From a checkpoint of a small mixture-of-experts model trained on Wikipedia: 4 picks a token.
Below are experts of layer 2 (counted from 0) of a mixture-of-experts language model. Rows are named router (the router's row for the expert), gate (a neuron's input weights, with its number), up (a neuron's input weights, with its number) and show model dimensions 0-63. Each number is 500 + 40 x the weight over its row's rms, rounded and kept within 0 to 999. Numbers have three digits each.
After each expert's rows: a language model's description of what the expert responds to. This comes from a sample of Wikipedia text that the model never trained on.

# expert 11
router:513565475535488505452562539488440501481513465434520563480470457460485512503485542481488483464560462511457524456499408547497539536478403505484507452562498518540543491487495528542570462427522503
gate0:462584498465507536474492502545381477599529460575541508561518494495480495486500530451539573458498526469467563468434471502477493442506531590518480470492485554574528481534476520416496494498428473
up0:460534513458511549513526512539439459592531487561490523525526519497477481523475541542552509450473521539488485468446536534517514448489513518495501506523446585520532490482500551458509499516461460
gate1:493390494469465454536400547478438556523580493542526491531504462555552547444451462460496471498538547497428467544501523449510471496545460593568537466491534503480522551594504438484536536478531493
up1:532523479482473445380430482465472530481539561541481444483505486500486512395551430486533545490468533502526518484567513573505517479542469557453523464485507558494502516665430492496598509541460534
gate2:501492531501443450533508503556604502464517473468517467519534497492476471460440524481479528415558537472497477541473527455470515487476564559395505478501477552496497505499497496506498514487580515
up2:453444542487506482479598503514563517493546451441529567458470490518435520448449450463513465480552491445467488553583490503455386540479492544453469590488522547460576485477518476492511560398479456
gate3:500423531496521497410432525519602497484491438411561487486481500470514522420488474459529525528505525547585458496444491476476516579523499479405526473514489498566451446448460479494564502529518508
up3:500449492499500538518480526497549486482490475435572495433549477453580585446534482449472567505485493439523531484472458468426507502503517470539524491507496486539488442476548529494512581565468505
gate4:488418435475554572409551544468421437467532483460509515557536488495480519471464520512468555387495450513528510470530621556426468492543429508537479442536469468491547503516531561539575477561522513
up4:531490463507509548403504540450461521499522454439589508490496458454478516507428488497494588472530432554483522483480522578489504457526471480458496470518457485479464484534516534485546441564529509
gate5:507601568474407503507480464527482433479500467460536525505541519503518507495472537475518576483495496479493507529519537490591463430608401464513513524515529506552462441468508504427471491531540473
up5:502536525500448481594452467500480434463467503537570555476533563557548508492466473561481524477520486441486499464573509563525456440504495440518512490528478479515488448522424555450432548514527462
gate6:430476504485452504391492481464457580430498513476530485483507457525495563475471489414487465490520516541460508466487511387450470517498497484479486545466479466519492458454534405529447470522472495
up6:464511517507425509430498527420524435428488469491499512528441488489462539540393451455444463447506467533550378522538460403530492514517496498452490523503558531437521456404532462496517493459494473
gate7:533486531506498444482565506529489459569516479571508521507525498494541507529556450493549395474467472478440489544503476518485534487483514513544523512549503520505575572578497490515486497465541492
up7:564487487493502450511536514432551446446517525501573524521469477487524432359496444434510442538410541565473506521495463453486499488549458536459448531550530539522499493495518555451516544474518530
gate8:553424490530475475480557512497486492490488499456539492566443457474550478510556458544477565524541482454582578502561483514534487500535476562537514515501580521483530477484510517498462518524489498
up8:497472569530479503538560501458484514529587488475504541569502436546458450561439539495499487513488562440484492462533465493513392523471478524523503505524458518472531509492495506494489521479484434
gate9:501479497505479486478522519456537529569470486489521518535488496463555503447493440422494507474438463536500491476467409527539502464516522559517592549492466470504534526584445550532523549513521527
up9:503504470512469496506504516472548486477536466533525491543561519509518533492487499483574504467498525501400450546443464583537480476521429500533543486483499471466503525505423480564527535530535483
gate10:486525519484510506436501565506522506567531533455432530482473483532491490528388477464536520543477460513565509512482488461446513528558454477468507496458553546495469437463478582413559475512445493
up10:513470521489519505429517478494528471458529462453482472452499517515394539574515452506541504550519471421534613444448517457573533550561424459447505472483528534471484475508441549451528499458482525
gate11:538571495435571478502536553469495464477452502545485520536461490526409535431408456545512505549558475572458501486440519505488511516490507478493544525500540518543515420496482499519449555539513477
up11:546470531511472481468536508511485502428555464573463464433518515486465530474511444586445522519441467517448528484534438565493500486515446523624486510513488499523488500484555551474536534462527510
gate12:482501453514485512372494519493459495502455468480492570541478521493534485457488398520454493533537406502492522506498483484442505472516510424569492538478493583525518469510523498440491532480521526
up12:474435521481504460441516504510496512473467538555504525455487487444538432466513342491447511511611431458529539467469478440477510459552536415543503564475555482495535485472497461460464525489500520
gate13:436479448539495549535472549504505523503496453570494482556524548548439479497496509527486466450535474493483450579484527491483513524486516553498509445470492510467501554459535487499467479465503458
up13:434522468573482548462491522495538424462516468481508476510525408510454465487581493544550479488528464477556473605534523521539504481478485541489508473506494487459472519432546461521498512480396480
gate14:514568512471422501462534521513518486473469565490589529530502461458445478412519551479469493401525552489469530456507460509545469470483500539494527504537571526446565441542511529514555502482482507
up14:507471502524500506497548536521532456469505483509511585588496491537433434470527576459524492492561449449454605478491451494510461495493502456518568479519505537447552479511536473442510490387487518
gate15:510528515442560516490535501498492513544516516491537495460444473460543474506530513503559537498501473572495435471571557541539455584504464530491568485481566522505469481423441489500548515536488490
up15:516563581531517511448504527466445489498501516449597521449484496475557505439529480461503595500533509557524449452530480560530459548549473484464546467494563493484548422490441425439507490523380496
Description: Suffix pieces ending words, mostly adjectives, verbs and nouns, such as Plast-ic, devast-ating, recru-it, brut-al, plag-ued.

# expert 33
router:504502533474514484431483541462493451497384562497495525567515542425484514472564543525493497523532535488559527455476545529465506501506510485543508451493533505528545528490545445499441500447521522
gate0:560567495460553447549488514441531555500473528427459457385519520468544469541449526476542514471546554557457579484431502484565442515518446529507486545520528468478548528471479483513592516469533482
up0:468592598500546518493426533478468488575442512466507488567470536467578380534461553478460485527515484530538479468493515496501455477502513552508464486486493470561529494442479483454479517579491503
gate1:516552547521481493422501433465523422484451495501476486434473473442476480464602398513526472468556460563469502466534449442526521497492493461503517490495430650495600437550530464505465569470528516
up1:545445464488510472506566488518501455424538472483554500481490469531504524439544522490506543485574412606495521475510497480497502509510470483490411493537481538528623484486435545504609453536474503
gate2:506393543506510484465500521544486513465510486527501495493549503463537522472549547470467473464553485607477593535451521471519483473557527548477547565479509467563479486550494561490455504429483510
up2:450448612491526482496503515498438478531459478454463511512597587451471544550549521469511496515552473490462547533509523502559528492546514526457544488502479450481464489555477591512453478463420463
gate3:522540552515474501478456527421521515535417497496537493435542490509488455464501432425437534481527516507493587471484489509428503456467484498523492493521529490497535429558536453457543541435481519
up3:519538560504483468456478555457522502523456472477507495445491467470502473427492526464486510518526495509526616473514474486462524425516467502524513514504490470506464554545547501431510541454516505
gate4:477489548468491474511510460563510541567485553554477538525451421507474514461498524450480509538505551527488570495473518476439504522566503473501532499551430519507435480514419489529478483481478497
up4:513564523519515467534471497521526446512482520567458544526399457517513486537470485449463493492477488523510518550470592561494473502477543451554563466546522513486441554510527469518546474489461472
gate5:490567463487390526550509517474459455524464427527475496510499512541504527490433467471436476472556529485467514487492501495448523480551493495499488472568514589472515543616469552478435590498515478
up5:480475514580510550529517525486529503534389509524440523494506550490525536523471514422503472498556483521498477509505561509420496467553498474546505435467487503524432568516469506487445597501427486
gate6:498487540486507470517466527484479498546474454542543462456455523494500474544556422493560492510545485396517547479467456523514489512511487458523520547509468464539473491552523504449401640526496514
up6:471556504489472500535471536432535507435466487551523518484368531470493483557458443442478470514541510473506516526481532506489478508547465490557535509507477541491536466538507492467514567460516497
gate7:492500523550493423485524564430471556412433432536536516524530513434493528534540444537518459455481513467548479467523461511527534525466480497496526539472479498523494431504543471492360488539511509
up7:498477513504537414445549578539442540428447465540533471486458529450478594500563465513485448423503534440511541537498494521496548476471464494506501520488467510518547385424607500491438474572499499
gate8:437482488464446507515530527526455545484485486495513599446515551517482457483536466516448500524501488511541458455506528535453460481448483461540519513524490528448504498537476529370550509529559442
up8:460507487490497467496494497552526518528508520413445521544482585523481495533463525490468551533554478551594516484448534538449483469490469565486515513529508536549532499552501501447442489532533469
gate9:545554490480464499475466507473446492402553472528521558513458446498463549542520490488516552471474533430538492483489446413425537527530501453441559586522536573492450488414478428417458489526509498
up9:555509510465533514490506484498474499457429514523486531529423463423476547560483489431486600515445509488502529473473509509471509494581467491475485498522419574518502426507452455470542540447524529
gate10:463549427509486497528481476480497506553512526504516466457470563504482531483477487520572526497468484447540572385520511521507546505521471467537509520534455503458445467570522599520482463460502519
up10:514550583532527545506580489402536489471533510476502487484522493456541443570505440529531523433511503420500495404509505575462544425516506523561488494536553522492480457483512549508465523434530516
gate11:442551597484493458515498529405520511503511491537472523541509570518431526508444476439459479470524490504470524448440547476556520475469508515476489519548514438482528442561494459520487578520495491
up11:467495490463416497492542528524540485527502440589532538503563501484487563447533533454543470458488501512432448452404475419541547555535497474496491490570480526495478526494470493472461502460547466
gate12:489499503544447479449519500543516469504512458482532545427461484457504555476490434510526490492532468483473469543459473506543489467498469531559509475510484467482549475476544515493494476465433515
up12:508508488487524494442510486451582491489557491431485505444525503435469535496500512570481572499507477401443454504441506552435510505489488646519527528448530518465601506445431425511523503464433467
gate13:461512532472504492506501492462544487486514507512556548581570497500479478460470482549536422446507544555466475528404540495467503535471473438481465530481488462498502513553532421529492552567547517
up13:545526559489506481513455573484624467499466458531550500476511512476474496481518397586538500436578507521516507481486548516515501550496464468533489537500535533470542543489505486520443641569505515
gate14:531531498525562529446564551430495470533526475423409514500526531432483415519482542509557504469557457572536474497525472358526508494529434514516518471512472566524449523502440544514450532562496482
up14:517490516496514514480461544474536523504507530420519545500554492520485450424472509457489537485556492525552559466540524438557489531483461526423617426504569538478504522486494490506434500471454514
gate15:477463576517451498497550506448523459426440544558567511534517497494409495421491530519478435437523497497452490504441508501522498526507502538509551501517503484473474464487576537505506484426485489
up15:436477537498488529472493438478506496452472551546500540523514525467440448461455564533493488419465503499510445530497492561440472493470506504530514563545469534512473407446460472484480457488529496
Description: Suffixes like -ary, -ian, -ity completing political or civic terms, such as Parliamentary, legionary, Identity, plus Republic, States, Senate.

# expert 25
router:494499482540487493523498529530539556471490442459449473546521551483484602571451482440506491531481559466502509463455568537458456529546471428532500480526511541538502497548569509471531492460507471
gate0:508505485518431466517511432477462499536521547483483518539447473513495541513440505502517526496624498429519514498478498448453529496479507473461483537558517474412537471539498548505508506479479478
up0:551504467431472469505501479536524528501525514471521483579525484506484500539463510499504547472601476484501583496499511496495453526538476526435494469455496540443546514500446467476462446536545485
gate1:453465609514451486470495461498498502460538494521488481597480487503486489536454527526500552470521495584475580488468544589464464447538436473556479495439501473481504447633549612538547509481517520
up1:487498514483481487515470474502431503476528399463465508510440513518510519542478493540557500498521525584497479507452480463405429487553487483518497523517436504477534455552548579547532507562500466
gate2:471492533538448493459502488517429495532486375477508511499481466573492580549491509507557498478466428477517576456466448428526509494539490525568503556535497472488533419417492517446498543546494495
up2:472514498506537481447538497546397515550493359474500491534560471556493555612407495582511431473472494420495600435483446491441519520480464487561484525530506502442421424449513508434512516550512466
gate3:501442536538422524545485389504514459507445530459481572462465500502553513558499509542505506551627512479517534500474525445421557506534479493499508513529504448493576479457526444516438621463529485
up3:476433498524475495565528369509537484546500550473454493466484498505555500556450512523497522535498571494486453578499512446481533461531479477575475509481500476461565468563580433486480565468502480
gate4:509440468501501492516469542534483501514539485480470523488439469534517552441571498441474489529531458449473508531441472543503473498495503458567517598511467568480565484465525535509472507464570485
up4:481662463545562528540504507434514460489457514515450525556428475507483517509494395441467516524548418514493556516456485495529458555509491478463539556614489537532480507504509494510437528437513503
gate5:411517504502576536509436502538517582503500532499487482477450536509454525516444487453492513545466445510538511548559447428502477518495509457533590607510463490583494575526546485468496453491488496
up5:408510484517552504545445473541485570499531500488467461541425606482502492567457456447481543560579434526522533549469489466486474546470494446517516512483574527545492568536558471497458504544483535
gate6:418535510497583494466448526530468551546524479541472487535513527488523484597488511549454530500484559428433493470448544493493424517512478477443492494512536452505529521447529539561519566508547549
up6:431551488494554470518420445469499510454548422541559443467498472436456500538459488502405460490505580491540468456501452407498440488466492515504529515531439521488490522534503480534496556476570499
gate7:471512486460570438464488479517455567583502517448500475539528470457485475543520542559441494516550503389512525485457527581461528503548513531477512483511534549470472499483477496436528423568590496
up7:538509469524546460519466521553469575521507480549504518492471547457531511526543486477464422485525493403565555493459499478488520512571577534510562464568521425461452487507524476433463524540529492
gate8:501456569486537457547473469547511496514510480486558487540501438543496508530493471490454507453474592503532541446572463531511541487544539541478477495489526518502527458621466491504461633552501501
up8:482442589516562472532592494481577504507478504448515485455426438538523463542567504499476568451541530534559484530531510444523464442565549538512461564485505470503553560516510515490487547528538551
gate9:457422483516549478485527415552462557537482488459522474581489433534464548501498460465483530455528577431538483522497424511526559471488468507525495518465549518440485541433489520372507452473521485
up9:527486529472565481552503501505501538541585487547487441551447505450580504464494440514422544441515435509485407612501535506491487492476510472495540544483524513470520572521456463494469572502476464
gate10:433556535563550479484445505474559453530530536518492499515465484473487512465406499481494491471496518498464516540432564551569475492530421500519478496532510505496535492506448554505510509522493485
up10:480593566534514523514430545465495447517468538502477537567471482442495537509474555548492493500544529437470557495437528524472470455491447456597539585497489516507533503567485556507467456440512444
gate11:488577543478495502522514533492470473478484496481536460497533610573498520461559512488496518570424430403527483519526461470476490553492489495528530546609497480503539503474472530480475564532539479
up11:507530492497479510569566466512513444445534454428482456484487514523468477519522499478617518549411430450526478517517517471473444441517475578411493512535480558500465498526493554516526567505509472
gate12:516469597534505489469459473442501515493393507431485545428521473464516479506516527587480489443427515526526539455423541488514473547499476556423505512478507446473507540504521455558439484515520485
up12:528551576498440485498479468430551600522430484462454497477554568501495526522431540527516536499459530507541513499482543480492471549500467533506525457556494470525511492572449445471577493535485500
gate13:475532527484481512545448541524496545421464515572519475477521525444509513479501482441386433494492454439482589562480527529424514469506444499515484490496496519504520483566462542471504507522536494
up13:458471527504495481563517468527525566450482461533432484502474495479530554580433494414482498455476475493500609496552548485527506474483479518540504549515542501504428528492482501498485492486490464
gate14:436563512462520549426458528535524519464487461433485491481499525525490513570589510517517468512636371489485522442464553522499554488465483514508485496417446576448498528475533520448554469545496498
up14:482564514478502509460472531496471570518473477433434488451519533526450575587544452411459471457543440499545521461481525556466550469489510483509466420512503499503540497523493512411532465523488526
gate15:520516642500431538553484477472529433557445532512493455475566488508534498483444514521547487479499556493527492499450543451495504464502477568440485540430495552465568490545447520474535562572525468
up15:436590672466518450559464468492423433505474512499470492469512524533514482521415514491504529472473566465422505476438517386543469432523495483504487558491493502451602483529510506541554533547523525
Description: Final pieces completing words and names, such as Yank-ees, Naz-i, alt-itude, seg-ment, thalam-us, Grammat-ology, -shire, -ansas.

# expert 44
router:507549539548525506505551510413502460534465525500428515546565565477464541443518506440479423554511544579519520487456520518425487450466538482484444485512507485578516534523510553503415470477499527
gate0:522516529558515499413485470500516417503465449502475531476489473466549425472547461556524448494490498549425588504508505446470482568514515530493473481478507469467510465514455516495477516492528493
up0:536494504549540513429541521461526444494460444486489555536482463525517463485521489507459405494524539537453594498494512495497503484546468499501454489508468497477499466551509547554482548461437479
gate1:455554527435504499518456534471507496504500485475557583489451500507483528556446508472469463528485478446557469519545559489445520491508479474510489502514524577463537426508513461549501545508482451
up1:510471499481443515534502529522564524545463533475534593493487532508439463594482460534446470519483481464513452521482545513445478464516500455551514511519480575443526479528528527588423507480535470
gate2:403569474509482530406569506578516471512535501549431520452483535507552515473500479517526497470543525529475462509482488429478515479489479448546504501501446534498553463512503507472513515460518470
up2:469558553508499478462556528512474596538605473499515492445456566516516589496578551505548539470494519477460505503522499475557570551485490497440487495536467476542497464511496538439461509481464490
gate3:525464501541552498518521488484516501472480557389488578508479440540496458490490556498482457517565511521521514421485509457491467481491500454554539549495529553488552460478625468490543537460504525
up3:518503562498488488517522450467539495486486502580494584509547453516489542556449482451595455473471507459488549506384588565548504572566505491477520538476453558485493432423498469493488551554496483
gate4:474478484520515484520591525507532416471427489527511521525462470490489499572517477479478486476527549555608485457474464578506546536470421491495555501525530509487516486539521471512550487558547426
up4:489524430551465482543555524506562477440416454499476527501516614492456505484456494500527540499494472498467443491411520504529481566524441456522521494489480529555559480569533494503534514478556431
gate5:505526479476570442479461460502462530522503455537490513406498471593453545576553484511445512471465480496503464525508489503450500467497426514506505506500492498478536554525443464522535511494496455
up5:489467482441517487490493544416441470447548537506455454514564573487455565531506444507513509481495538412522474477541500580473430529554464490526502510483465449492457470474517509530487549521410486
gate6:510489439514546498454506510531502489498476468561501554605540509502427556467481502467595500478485475407516564425501519460511516507479490497471487499511467535521531538488502491476473548443474522
up6:490490416540490487495487468562511459532476516551488519493590480469433549445461613506486468474466484484500510488457496429520541432519487506472539510453523574506491438471462574490455525498505464
gate7:475538473544482509449529465489457498492404484445528468536530565510462450494466496450479492471508534550533510508424547565458484465549464494559493441493455503487469530525545492521529510458403511
up7:483510517479543514517487437480507497511466535486422503556506534507476435523490461390479499475515576503538462512434522516423471524520494474524511476544473489453531435455537479524477505483469502
gate8:480549543485506505496501383475505462498455476554552495519494489543512447569477510501507456460487479447488506458536471479513549449463548488623496596544498435490516495415490497486507463435488505
up8:459596589464493483501574398488491523522513431522498501446505452557500445519476485583463475499499496519476487489442456469502533479483495486555509616503533481521470487463449466506514500474533513
gate9:466476491453491496468385505465477488536596480569481548487478502488518529462510538548483510485520482533570528481434556530552506515545466475526519487475455510480476532597477473544513503520430502
up9:503440561484523482533498498507463542552533450583460520477547492485505447484522500563465536461564511479543498530608507490477510450520468498506472464516532402461532556528508506576479478525501498
gate10:409523550486543481545553522492456487567515531514508604522482527519434464524531547510499481505545507529568427545540479484526509519495490476513516451521560498479508451453588469541433527506497416
up10:468509522470561487525491490449465516485502527560505606533474510486454459568479577483500455462503445473574446499586514524501555535505491511461529430502559496446514502451545452558442440546486443
gate11:494555518503522506477410477497508497588442485452461486454499499504536467508526491470480516488544494502527594497449500528415529541480462524461467476526511423548504510587439459518489451505544515
up11:511546521507518498538497503499563358458522523472533516514456349514471503560595526457487493485451555496520595463500471479517520489518486501481487500473411520463483463497488477556535499547472462
gate12:509513472514522534540449505523540427472536536522499526462487550449460553467467406451560479556552545468528503426487535494419463523536456460482503488509584647472450499440487453507513526507477506
up12:548513496530522495579486507467462501459510519453445467461471592497538550508476464440461519530446578535497437481463552583452443488528484489576480446555608528528543498470516449484448516436537537
gate13:513500491532389550432524488477470441423468504486473464523445442471472480565468510516491535436483491620502518474534549473450550490536509549466491475487502448469487537545475544530555493496447502
up13:508529562536468524478505483435480516511467477550424481509365514505518505501463517503504529482454482498511524488551535513457574475513474465558502521461565504534526562495480563505606504539475460
gate14:418472494549445503413528497521515483523575475521545543479440504517427486455480517487492492500576506446479465497488485469541536526507461472530469491554535527513507525486519476485540489536498466
up14:534514565522491515470515557494537541505559521398458572514511528545458486462452506501481452501576519506431492498500561498506424524514491569546469541512478510528502497490525507525545447576506481
gate15:489522571523517463428484519456430387537433407531488462422530497494497557495557530459533512467489515553437580487531429539555536454495494495546440514512477523412517530428527535442499493479531469
up15:497495533515508484488510534492445475507418486513491461510500527451425477503539463483483510466578513513478543512540433503497503459477502545465457510484454466443470556472485535450538466500541500
Description: City, Metro, State and US place names and their pieces, such as Tokyo Met-ro, Kansas City, San F-ernando, California.

# expert 3
router:463508486542446487463495521504446493498530527455515459435424447524495550487526501426494493471457527402427541507531536507520499456528438525506491490485479475494531478515513535553544458467440570
gate0:488490502388501480461440549492471472498533534508474506533530489470477499481599503408487493485541472500505479549431553489444446547540480501485509446490489515527532461434553544564487517516480478
up0:452488507455492489513450533555517531484515527507543504500512448475417518495575492535518558485509406462492476476509514522504496440546490536454517485492519504497490445527532518544491531532445488
gate1:560519467481439499540559508496527453462492496509532461418453501550530458517518562443494443471585514482584507499499469458483521486514489446435526595466449551536491526544513450475470491567438490
up1:589447496423448478525483542521500460486548500498523497473487518540521461548526538475472522457573561472536516465483423449507524484508477444460522514466449578480488475468503458456448510501425503
gate2:464538572498489508477526472441500538491434491477498522464547515524560424413511486479513509538550522484536486513528518507567464504528485459561466547487475433523508514544567546427479539467422503
up2:412500503440475520475478504489477567523486485427536481442527478486513454419446534496588499432526570489546416499479472463520476525541455457564526522501517482479458501533539464536562536500448485
gate3:502460525516505441489466513550511519516520521541491504447544523447552561443536399492503540550477475543522502401521534507521473524502461534472522553482538439442481550523473564523495446410609508
up3:466496481490460454481452454477427528512503455511546496485456469481489528517500505494510517475479530495490453502520447523510521429478445523466480504493527471490448539406616476524461448408512517
gate4:485480471456447447514496468518488497459493502485534483482503528544515578418437485456482511477456573507445536547450549550440482533485468469496544494568510506527506500513531512574501480496497454
up4:463484492458472494508500529455495486446427524596491511516514567538459532407493453422498510469431549491474549490556500578460529507449473454454494486539543557500533517542533578494523541488513503
gate5:515531576475447444453472462421462530561524502500494486563506535604495431513517501487484509565556462504391511523482501487489424533486539448476505517508466489428528522501593502493534483441541484
up5:527484540423503475448493485453534468502547551430497522530405390540534511546458508474446573564526511535506485488474503487486415467450513476446521514478461546454545544520473534470518454443501507
gate6:449506543481467494505473499510534459553543475482505514526452456502492563522418450483525457539532488525444443477486465473496360518551447489506479453484469563526480457514456498539526487455514458
up6:457476543524510498481560458536539493469536446511484518486438446457503617493458491515541509477511457550450546471535447452499543488523409464492505503490429544552473455547411439494561438482478540
gate7:480579504538534437541450527604508506446471481473554523460458493535411559551481458536466501542462441493552427453500473559507507510486511504479494519516463528563522441515451537493538469514546511
up7:487616479489492466459524486542564533526499567499548526499494465572420506558496458420474471485490527529504459462509542501478491499476473474552458472512455476534430484513459462475484459463497516
gate8:520528476490506557434511460478518537513493473520480522467565561574445458408598457563486470471564483451543520497522509464467473477484552537550521477411517452470497525556539481405524500497524460
up8:543557509522480457535450511511474509524501421538485503522514546518460452454548509429494511476531460533495561430485536536458506543468537508515531500489526522472580525632513542458592539537519518
gate9:469489496566479464461539425475483527463541486518566488518530444535586499493554543500513499461566518473478457443500461496500570501491520469456495479496513536404483508553495486454524471543470501
up9:448521470447478487562401480510535519495497429474577477473482541508512511548489511535499594453528543446522583507499514521468543455474521472507527474518514502492467544542444533431503496561483471
gate10:455554435467525495522476531520516455487472451513499546426503420536413511524473484529484470468583470501516437549405473517492481482514485453491479483487482544517448496488572460436531449525508461
up10:463488470457538475536434527543475490461568464480515528494498463461448505556458504532483421461570476494504446505437455505514521517526423446513478493468447562476448563462545451488534479517446506
gate11:516574516475486443497524487550469447502526473514584492447500519541553521468514527526576529500557493478474524526519519468463504477613541569421501570485463502586478472447513519510508589525466441
up11:480517515516477464504539509494512505509482495519526506415495502514513497495503501457513460527565508512448597551506461472522505490510534532433516577545485456548498519417476487470470533547520475
gate12:541575501489506437496457503555518462428530525536489516439443462449583509531474503565434498469537508539480538537506500467453541481513435589470466517545463442479505468563548513558482508493474509
up12:459568526523470443496490533541506478495518501530473509471446488524548539509475513520473477469518474559475529530507514471449564490468435563487504524564460513480437453514467600524495476494599501
gate13:507497527524539465431556464420588510507471432445469469476432476526472548527486461442546525545504436516570515460513508482512511462556465568479515442510467487542486471593472518470514571422502514
up13:510473478515450466432551538487542520555488443473470472488435485447476466530467488440543530559522471500512454512524500464493471477582464592514558465475507495503479441552527538449440529459573490
gate14:511521515478482483440532450532466541514440519520550492429504495500525567425429519525489473559430455469513452563443556509511536448503468537457487496467452509509464496570541519511537473494557499
up14:547375494511470440521508521519535549510499467447557500438496441490526499403542458476489444534437478513482498546422520505453523465555485540552515491517452417572535480549475537488500504521494483
gate15:568493468548530466526473504420501480504462505514495449478490550518534547405454409455500510481487512523476544493503431448521497497500457548545510563507512478536532501542477516533484462528436513
up15:493482520540462438519515429536470479489549478511543493498473517548544555550460393396448465521460571473469513455603398478515505553555458536509500527505462464529446508493488540504533506519439486
Description: Word-piece fragments inside longer names and words, often after h, b or p, such as Broadhurst, interpretation, analysis, gameplay.

# expert 26
router:524468586475569526471539503445412466522516497410537512511553474572482568545517528496484484524429569488493451464480486538477492530531451430475471494516508553529515483488562564530582456459502499
gate0:523543577518468534469466512474497474478554501411489573509545455443569449497513530480473503507546525550493493483542554482454537472483393479387506507539479554503453514456497422508480514518526459
up0:538499614552493524480462532445574480496456503427515503463530512496502427463475523528513429490548516459511476449584488506503556512496453511469481461508424513532499501488462506484525460529541492
gate1:468476559462523511610493500479494531465488542532443564482519540583427501585481516519487475455526505464398501474490502551477529490476371470500520495506553440542530496528497489489443551530516477
up1:446495429499571506547540425472568486467458539539539518448508508490574479458571462495466492503501498477436512496604488552466436403505466496427545510478495456524535504478518431469463505578514495
gate2:548497492501488472479526527521527501506459463456537555496551494520423442517493514433522588528477521496566468466500502513489518542496507530429543495482438454492501475567521463542548524549511463
up2:511561493540466536459479466507546459506465520534562515577565544507443493486519485476523548497554470467553407504490416527564533454482476467390589500456497446524452498498518471486560488571542479
gate3:557473479497470484483464536425550490466400484511503531512467483515464416443485479500519508509445553494468578455512493519464464555503557532526483532511540539497521489493521510468532446460453514
up3:553576418486497501450419531432511472484374509505489547458433471525453424505527491461476481490495506520520513476488505564493410592520496481517552537466518531489503497527497463531516453456534510
gate4:443547503545495504430549501430495539581500527444449531455465562555485513564545564564459517509492568470468524499505525484535492477462473463513503544470534465508531447528590549472532527472522495
up4:466523497479504498460544430456500469500535526482493543410420558479557467470431491590501493455524540476505572508524440488526509494448533505478506511522501537470556496575534499480455475458416514
gate5:538567489457452488514408518397438449498525444439518504525481524438587559483508532453518483466461524515454466504458494525467504507562446589489516495550497525528458462495539580471421545524574500
up5:521513582512572469495418520471475464475558516418541519481476468479540514475482549472456474486457472469518485519551516489462495483551522527428497507514480477531517456487489532574498513518560467
gate6:458583524475481510527529522500456518532505527485545493514445534443522517476581548430517498441570398509530493532491451429435540508536482509456473537490501501513476514407470464513484523517450438
up6:492505532489569456504398501411450529535537420468574512562437503500470494501584493501563530459521472426483516467478517492439553498538451510445468492461517482521553506483512511505557475526422468
gate7:557455469478494498394425473500442504466504529493441516510498496529537527423512521420539570542526514528589518481457506550465499472527479472543528514525515450520475442534558552561541438485486514
up7:509527611503500496435458501469470547462503484508487516494527525561524414509530476545583562516539527479492458557474486440463491550544461495521485489507513495519503471469495454513539502470511473
gate8:499472609569448512456483503521448447544608504472504497571459490493518525428549516525534507474459499513482468454588424434471464497561425545516537465438461497434515490519532511579468475536509483
up8:518553593538501485428473527494469500480506465415470536567430472510514478463533515502481514480496467511469506438535491511465393487556472575534481513490540486536519478522545551576475490539467491
gate9:499534557448466513480473506442513526503473509412428520488498439499581554396482450494515608491476517520547511463511483472480533537524501541462570543507510542470514508594486494507520473537453549
up9:499577531519382507515532578434465520526436467495485494557561414492443506500455470518574600487555483466546505412446534550507526531507478549452543529524520549482436499567507414504515475568482505
gate10:504501541420508477418511478435412501514535473415529494472544532546533523443518528532482576447561438501480554444472436451461479504501441463427530562507441514507559380548525528534553499539509479
up10:467481574486542466475585470478452471549495477444530495451540486625538503516540510520485512506583465525507570481561476536465459487495485439517477484573471509499567405412535514490484506522464493
gate11:507517475483475542484436522483528596461477567456495413506501543563521425445447570516562516473556472519391521547507530501494424532490441456551549468483584490484596462509484490486490493521456480
up11:476531490496477582443482526438467527467455582522517519587531587528470409498491535530521442463480486510491482477531452466457451527488459440596489474485507491520569479515507526489553491511495467
gate12:484501521517434513435511541481457473516402513495546479528524482494402541417431517491487472502494559568455522435506471484487417459501471517465534512478577499511518452545531520509499452561496493
up12:522493440493487491423540543480460515478459490448534502492457449513406545405502503480519451499522469464459546469483421537488470465464465496440517510524529455565503495510537543512486450549527517
gate13:523490489457443486465549478552578588545456533514466482467516534553579524521440421474513550501458518442435546547475520524517442480517455553498514543520422445498496412510460523468500598547485516
up13:500544436519415472496555538499559534520573550487457492462523579557526547578525479398507537535497471409468530469493483554554459543501471488500490572550455445458490489438507453503482495531442502
gate14:487480476518519488559483442498487521485455521556567497420535423560547524489489436487534516489506505488444499522451500478434533520526472568511477464480535446488480478476529540447464527526442441
up14:506431499504553467509447470520495421534412495538532466526468469514575498538515481423538480496486488614508567463443504475467464485464572531464501547508581456493512414546569511474504539568463481
gate15:505555448477487499498533511505502477552477530447524605506533512543550504508495508496547514514495528443501519468518455404413525410526469452448483515496517563474500468501551520482519456568481452
up15:533535512451485515448516475517450448505497532478500552473535563515478576514506542483481520462503563465521500457534455496464514457532494417509483461470498525506505402484487466463500458521487458
Description: Inner or final pieces of longer words and names, such as Seb-ast-ian, twelfth-cent-ury, Never-the-less, dom-estic, Releg-ation.